Weights of a small mixture-of-experts language model, trained from scratch on English Wikipedia.
Size: 12 layers, width 192, vocabulary 16384.
Experts: 80 experts in each of 12 layers, 64 SwiGLU neurons an expert, 6 picks a token, a softmax router.
Below are experts of layer 5 (counted from 0) of a mixture-of-experts language model. Rows are named router (the router's row for the expert), down (a neuron's output weights, with its number) and show model dimensions 0-63. Each number is 500 + 25 x the weight over its row's rms, rounded and kept within 0 to 999. Numbers have three digits each.
Before each expert's rows: "raises" lists some tokens whose logits its average output raises strongly, later layers aside. This comes from a sample of Wikipedia text that the model never trained on.

# expert 7
raises: " ", " a", " an", ",", ".", " |"
router:515523514510534523522484536519510460506507495532497492494500485528521475516499488509462518512475462521509528475503530492457513489530503460485484498517527519524487491472551518450527503506464527
down0:476517464520502520486488480536534533532478545497468517476465537511480461546452502477549501489465543504527502486508552537502483523568510501505475497541453516485500495490516473488527469473526499
down1:550524479450492498494512535500501484449526477515455469475525477509479485512454533496513502502465526471464508449523458472521525480488551509492490532522477460510495532490487500515520504486539505
down2:492506502491504502454485500528521523503535531456492513504520462456526554470534452507471494492511527496516481496439480508478468494517495525475559500488504521501476458519476535512456511474504483
down3:505459531501521501474446466485514471527490491498536516531475500527471467461508478470487537458517523523496527484499516530509550512490535534510482473539453479513538512511520520535496560529512519
down4:510498527510501539546500487502516477498490520514505478484496509503534471462531467480496510508489489516515526541463453493511526501501527471498477468497519531493464506477506521506529502518513521
down5:500544489506517503519483513486491509471477445489529492492485487524484492446484476488499524540521449498526517496533548458536496468458492546483509516501493492522524482472499520474455452464523481
down6:483499504489459476541476525465501483488503481502451511478478463490542488485510523484428518493458527551472472487457488510512505526512555509506519516457474496497475501516536507459489522544508505
down7:462465495530510480501498502519495436469487506494502497530466548508478487511491510527506496509479476490519480482483454486459529504497506459552520532476489495557464498503486488470500498493504515
down8:503545486482488506524471490502518502469514467506458493485501536495511532484486529456483493478487489478471516519540493447505478480488478529463487501489530481491511476482400473491480492481498502
down9:479479511513489515481512511497477503480477522431492521553520475487511495471508457511540548475492540498449496496503554515525492502510473510478482503495479487508510562506482508504465490474489488
down10:465505517520486532487456473464501479492511449499456457541514473518499511521493557528459519499471502485502508486483486506510519469476500459485542497490523533501498485471503490458511484478446537
down11:509479442509486475530509481489506514506496498547518494516499546495480518552524491554501501504488550458515465452493517497524498512507490460510526536515512480506507489504491447510516484456482514
down12:481456501528508492485510537499476453505493510502551468496513516466474518495475505499488466512479522514512443516494496485476464481498513451521476501481501480482514479477483504526520463515492497
down13:491564531453536493471480519521500495485555513490485525506480513485466504488460516509479478488515559534497526541512535460513482538510496506463550526501472514531500472540515495491481515544533468
down14:512536521514511511487523498512470505502532526514484476500487510440506458486491489519483496482502478496514496463503592510518475498515472520504511514531524506456492511493489501503528550514450486
down15:494511559494498498520473450523499528511461489509489522498475515471524510527528489457485493527497486506534471491479489556473485508507511488533513528509496481509524476482548524498513434510557560
down16:479546504500504522466478500467475568499523542490524468490494490493525506518492488502498476514530493512479531501499516506446508512524523528535553554492519484479476521524493519480444509488516510
down17:528477478495497508521494497508466498512512488446487490517549519541511473482533462490515462491537512520485514485444513524465460533472475489521477529519506489485480494545512509496479492510525482
down18:471512507507504482484504501520439475555499511541503538522479500488498470486518499502457507500490489502494517492516428479529498506493494480508487481473519520509533434501461503519497494524545513
down19:466488507480516538496482505510511545506459477520522481475489535476515498491494509507473518485495515497550521505510487511459553512534525486501512493520503522528499473557509504477493503522457549
down20:501494505541492467549500526454525494467480517481469504497541482473498503512493498497526505502521537516471529502521547515494485467510467479451450468526452520498519507521524558513500457461510497
down21:449522497515508530499534493501542507534530517485501511502495511498555485519498530461545462531495512546500529488468486498504491497500513492484508504488483553523513483493491499526486505516495498
down22:521522464481480469488496566519485510477485490475508459511535504485449495473522503544554507480489497503496492480509526473503551472495486481483501481504501524473525534478518511528488500479524514
down23:503531509504522500529512482509494508500482457538473478507511504465511511516494519448536475504495501544495489504512528500493481497513525487492513508529491489512494468475483446507456496507463466
down24:507478461505488484512534501502506550481495480484488479451503488486514505520441468516492483522465462490482547472505444476462459493469506487495498458505517518481494548503500483533464491476514522
down25:501477535499467511494531553508529460484495497490550513487502497500483537518478521500508475480535480526507500484516479460509492506487496509516480523517514502553495540545499551503507496518487482
down26:499491501478553469470511511522489539486531488507474476478457486485488517469557501518478500463512522522474458488487492488490486482535475486492523520511496530471499478511511491502499466515500517
down27:503509486510542500507457423489499521521490496515559462480477518468482467531516529478490540452542498484509525480496458499429526503486498492474529473484494497524501484540549486506491480493492494
down28:508449466449490502488485478502478522520447499559496455467485456514499515509523484509514478478482497457495529521526443453499495507496513524462514494485539481484514529493494520515524488508502524
down29:540479520519417507494499511521574520509474505504500506526485447472505512470488471506499491535550467494522511533497510455546528511530519478496517541537498486512485478502507528516488448488520482
down30:498484542486487496481460493519489524470480488515504529513498496482462491426504505482529519531512493470509467489515480512490478506528516517552517538513539522484480531520536502499530443552503507

# expert 19
raises: " for", " in", ".", ",", ";", " at"
router:463496515529471505537488480541502482533484505478510460548521469526495503463482506473490491432506508476536472488506525498456497489488498507484508488505496522474508527466490498479541479487512474
down0:526459536556508526451532507518489515517496535508508511532488475519512509519492540453509522482468456495496524516481504488508461483558490497449530483526535531502477505473546468514459515489470495
down1:491517542469501479499487560491508495526514463505475506491488509488489487465505495497491506507527509489470522502511470464529473502471506537504542523493517444537489453507505518514502483524501457
down2:488499500504536487447545525499482473479511502510499452477513532477465494531500461536488469526497473541490507492528577513542514501496489503488479506469539535501473477515524506544506526498516532
down3:503511524519500484463539506511537507490478496490522534522489491473512525482506554492468487529482524501472492555531485471501506502508533503469504512539517492471482513507526487506483533525498451
down4:464454455481493472509466486481510487525501501496489501423523517544474506455497524545482503501529501485503463477498463566506473477475477508494487513490515442506515488499447545478497466482510497
down5:529522536516486491488508478494486529553496497494513500527498510538515517469495509507518451495484486461520503520522478548491482475448476477523495514484454485506537553507498484481509505502531483
down6:486478480515537547502478531487535532463476510463456459473491515530484503483474516530477488516546470461443484508469565484484503471533502479486503524488487480509574523476511545496478483498504459
down7:550507522495498458476537516486484470501511453462520529502515472497525508481480504525471483485480456497466516510520502481476501513491513480513532507518510476474534516435475453502531525477464477
down8:487500509433499475471536530521480486458478557531514508472523481480476467490498521489489503538513497496492499499485486535542486503457495528461508472512494496539461447545498504468492532458444441
down9:478495502501507485512524489505490504479462475477523558497480493483516487555487516455512507484459503491494514518524521531509492475493459485489492496540520470455508472534516516521525494499519498
down10:496520460461442493489501546479500464528490506505505452506511437511491448469520530480504476480500537475473473513511477469464499503498498538466509493518501519498478485509516478522492494534503490
down11:492471475506471489464479504505481504511485519500493489536506516532507460480529538499480495521533491542536501475481472462486483475480482509493487495469517478461490502484517471472505449510514495
down12:529496526487521502519485529519526507527473524546526512508519492520557528489474524513490487464511507450519466468501452501506553505481513504488547489525482497524487554476518519485475547480520473
down13:544478466490504485525494510505502492514503467501537476500494511454507474521511475502538473482532489526511509520546521539492472501472535532532534493520518456451503477505460514452523499544507475
down14:470501548477495522501468511482493476482500459507496486500473524499518508499525505521515454509503512523517452443482522483452514470540504542535499507517487547522457496521483460461502544469518501
down15:534531469534477490487508467506511472513543466493490510518479492540502486530484504481514555466493527521495528491494502474477495473519507476491480509485501504507538529473500472503458532489490503
down16:482467473499475501490439518473464505475502455505513527496515526523501503498485498496491502476509483485478529501490467457495530496535464543554519497512502475536521557480455555471501459489520473
down17:550492502502532496503482519485526492496497514555515539500451446499504464526482526503499506483484496448480489475467444471501507466518519519485508524513500459519478491507490535486529499532521466
down18:520477491496498563447525508447531523481558495498471495457486505511508504480494509529481503479510523507495549497473491485527541517500486503510485492484473506506512503449496490511472455521512496
down19:512481535508489466484526463504496459534552485538462489522515531501525513514519539551511524450503496534565497494552507483474507542511516446495505489490475472499501492497463524512478477482481498
down20:470494488497495487501538514536506481506494499522518469496494448491543466509473546463516523503503553532516452496522526488525464466536520511539485480496515509522499438453528522486560527523464487
down21:519534510498499520490500506457469531477482510497516496456534524480506525490556485489499454492540496545479482449512441497490508496519533460522491527484517537496508553485511525477541446538515505
down22:512517497516535467528465525481502535471505520488459534496505527490533490549489520491510518488503505536484534510531554535533496478510504505502493495510430508527505543512460485503486521488500502
down23:458524480479465495463505482471509495538526507493443526527487427536465471487536482496508494528510473493473546505477540537503521532496513494509478498484502508502470530496506487518509480504511489
down24:476493467520506507490514482475541525482499501508501517510463513566493481513485471497448510542466515461448508521467500503491442500484442445502499458534515479501472515486516467507499551486517509
down25:530497497485488516458532511519500541520541497507520500462495459473520526523541519542505557515531465526521524481501485509541509529522531503514497487481500481557498485466508525512477510481557554
down26:489482503459520464498470503487541537444502498471517498486492503496462498489505488476494476504498455493510513534469494537435513445449499498494486473534510501521515475572549501505531540501511488
down27:521467485445507471465489461514496522426507484452461457533505521512503533532479487496457530506556483538487503476515513475466515454475498531486501474493559495499484560500508485494489481522499462
down28:510490501493532487485509474478464515485498529497506523508498498472484510501517500497497465524521503479559497526553498527517466468497520529526503526475486519479476483525478506493513511525524510
down29:475498472500507549486497503487505450518493530516475486451547520480522491474507504564489510509491488525505530484489512516514469507521531464496495534504487458544519484477499462508511504511508503
down30:462475478481516533499473513485500520506512521491486509506505519483479517491532461518425496487506522533515492487502522487447476521487472502495459507470510492470476536489474492489496487500494509

# expert 32
raises: " The", " This", "=="
router:515505496499477512493512467485463457494527505506528450471516535510488514492439506495521506457516467547467542498467482460515502487500530515530523522544471488490467500521491500469535558534444474
down0:523445476516489505531500523510495478514505469537500502475463542505454530511489513473511501509512499469511478486456510493509495471495500518500493499512506506503441510538554458488547462465524483
down1:516501512456490485534492457481497468419536474492465462539515464485489483535495478468489499507493507502525521492482548468498508463489489518501508478536462498484507514459495497526514495517512489
down2:503501511455469475482488477488461492492513478486467497511542462550488467481535506507474439516509520490527430528519496521497481442494492498493504516517462549517485498488486477535487478472532486
down3:521523493530478498520535469499480482511462518508511507509533485508503473527506489485520517479509503479473509491460537490539475515495470468487509474503492504477516490468499503531466488469496478
down4:503500490493479515463483524491499510484452497482474543505501470557488500512486535530520549476479532472471491473523494521494482483503498490513487506490455507497546545532483436559492502467493520
down5:567470484521472500493489508494476505523489509523489506507501532526503526533476484497494531487499480515524523468516489459521491515542490528522487507534506498474479527498532479484529486510528508
down6:495469521490511475494455496504492511502543506492522527445528526513530497527499520539513477523508473503493530470513468542516513484522461492505487509553493522494445433521558530535536505533490488
down7:492515476490502508453523434482558510492519481512500521480566506519488513475457486538526467550508522502494533521532507486492538474479493501505543477499498503499506549502501492504471485508490508
down8:457497529524547499476500504480494501478511522501521467478471468470507475505510505499492510474480492536506488477531492526470534497500551446459512503475497440465527452521485527506541480512506544
down9:435497493474504457500494456486541506511506453543477521501470487445509491448518499503492485501539499475490520532475495487466502493494463445511452452511494483486467481498488518511535535497482522
down10:510473488502463513488550508542493479530542498484513518468521499450544468488524496494495500534495523473486476513509496453491493497503529486561479536446511525510502481470503500519514523480508514
down11:545512496453471522492512502525477510453512524478488490510480516507522504518506492520492507459509461535502495480490542511491520538546499487494539463515475485458487472553517521481512555488495480
down12:488479532462465508511507486549508523502536540483461523526519473463510498497526458501488510506510495461475536555502484499519478492488478502498492532519504475540480466511510522490503431485541493
down13:448484502526491514514510520491499490471466500533477463490509538529536478493496508567512483453535477515500451477493515524501477465539514488472505537526543531518513499466502469523464536523513524
down14:500524532462478529479501517481532467581544508541497488499546543507489496507492495502494522517485487548492465511467514532498485501488497495499509450511516499506480472520516507464504516513489510
down15:547493508516515478497471513506473482523493441500542502515479517482420515500474546537546559510517461490534540507468542491481492472461496496477482492512517476491503472466477513539532493547520501
down16:501515506533479488484505467565529516486496503513509503520495507474509480496525522445502522538519517517523543513527462503514476484513554529459485510496509526509526517497477500511445459501510481
down17:492514498523524503471505480493501539505522486513483525464482513488517472499485505523536525471487464497511503529479525531482432541501511475504497509492549523468481462483483465529526500489460500
down18:447473506486498504509488465509537501458493496527502468518489519542547472517494488519469496479484497498464528541524506491495509447545523494462496496540497517467470521565488501492497484504439498
down19:520489482544484483516493470514541544483455533548518483514488463480526536559508507514479497509469494502526514498502457474518524459477508506520519502515515506530501524495503524505517543506487491
down20:501528453524507500535514498499540478508513477509509539534514503482481482495500530502474491505527500505544525496505470483487514522464518446468504506553453463472514488477491503511526484449510500
down21:473501515475533504527491520518449445485497492519526507495509517526488509504470501468512510516485511499543497486499433470486492494448454542491458521493528459528494509526457510510483459473495526
down22:531513530508490530509522492513498494527548514533492485530487502480494497508516533486525530514484516557459496485488504504493461545466480503494526506456536519524517486548531441475495543454541496
down23:519457496529516512504539522492518488522503516535481503501447462483469465467494497494485491522508486492502479467533536514505451473523498517475524479475481515453554508481503503548520496564531475
down24:502495498489539480510462513534514537506500498507481499509499506515502523489503457457532495504478515495445502504477552467480547459471468480467494472533550523484528531481484437517470492481506478
down25:520513529480490479445527504523467497521513547473508540492430504553495506468485493534468485466487537504484490497470541513503542497502502498518515450553451461521499508495503502493474485479524502
down26:516471532509516500464514512447472450464472514511479532504468461465513504501500539506526488534541515512503451533479511495505508532482532509506477468518491483455514522511507484452446516505491496
down27:477526484531513529569483513492476473435481562503512480488520508473475489501497474456465477501499511532509511441519530539517497493502477494516445505510525528489513492513492487452478494515494511
down28:493504488514481492490439467507518495461505502493484493519515494522493500505504443477493529478484499464455471533504491499470525474488486534530506485501459511532452491511481513475495481479477515
down29:478543496515498516513516550515465482495502531494510501513470473510498466501517507487503452489482525475518478476534468507442509493450522522533467529520515492505490450483486473523549512481511482
down30:465473465519513465471566507521493509488472518515476510530521486491527505455493476545479531495532498509475502473479511521514479502512520520472498531495503426550514539486520501529468497559489457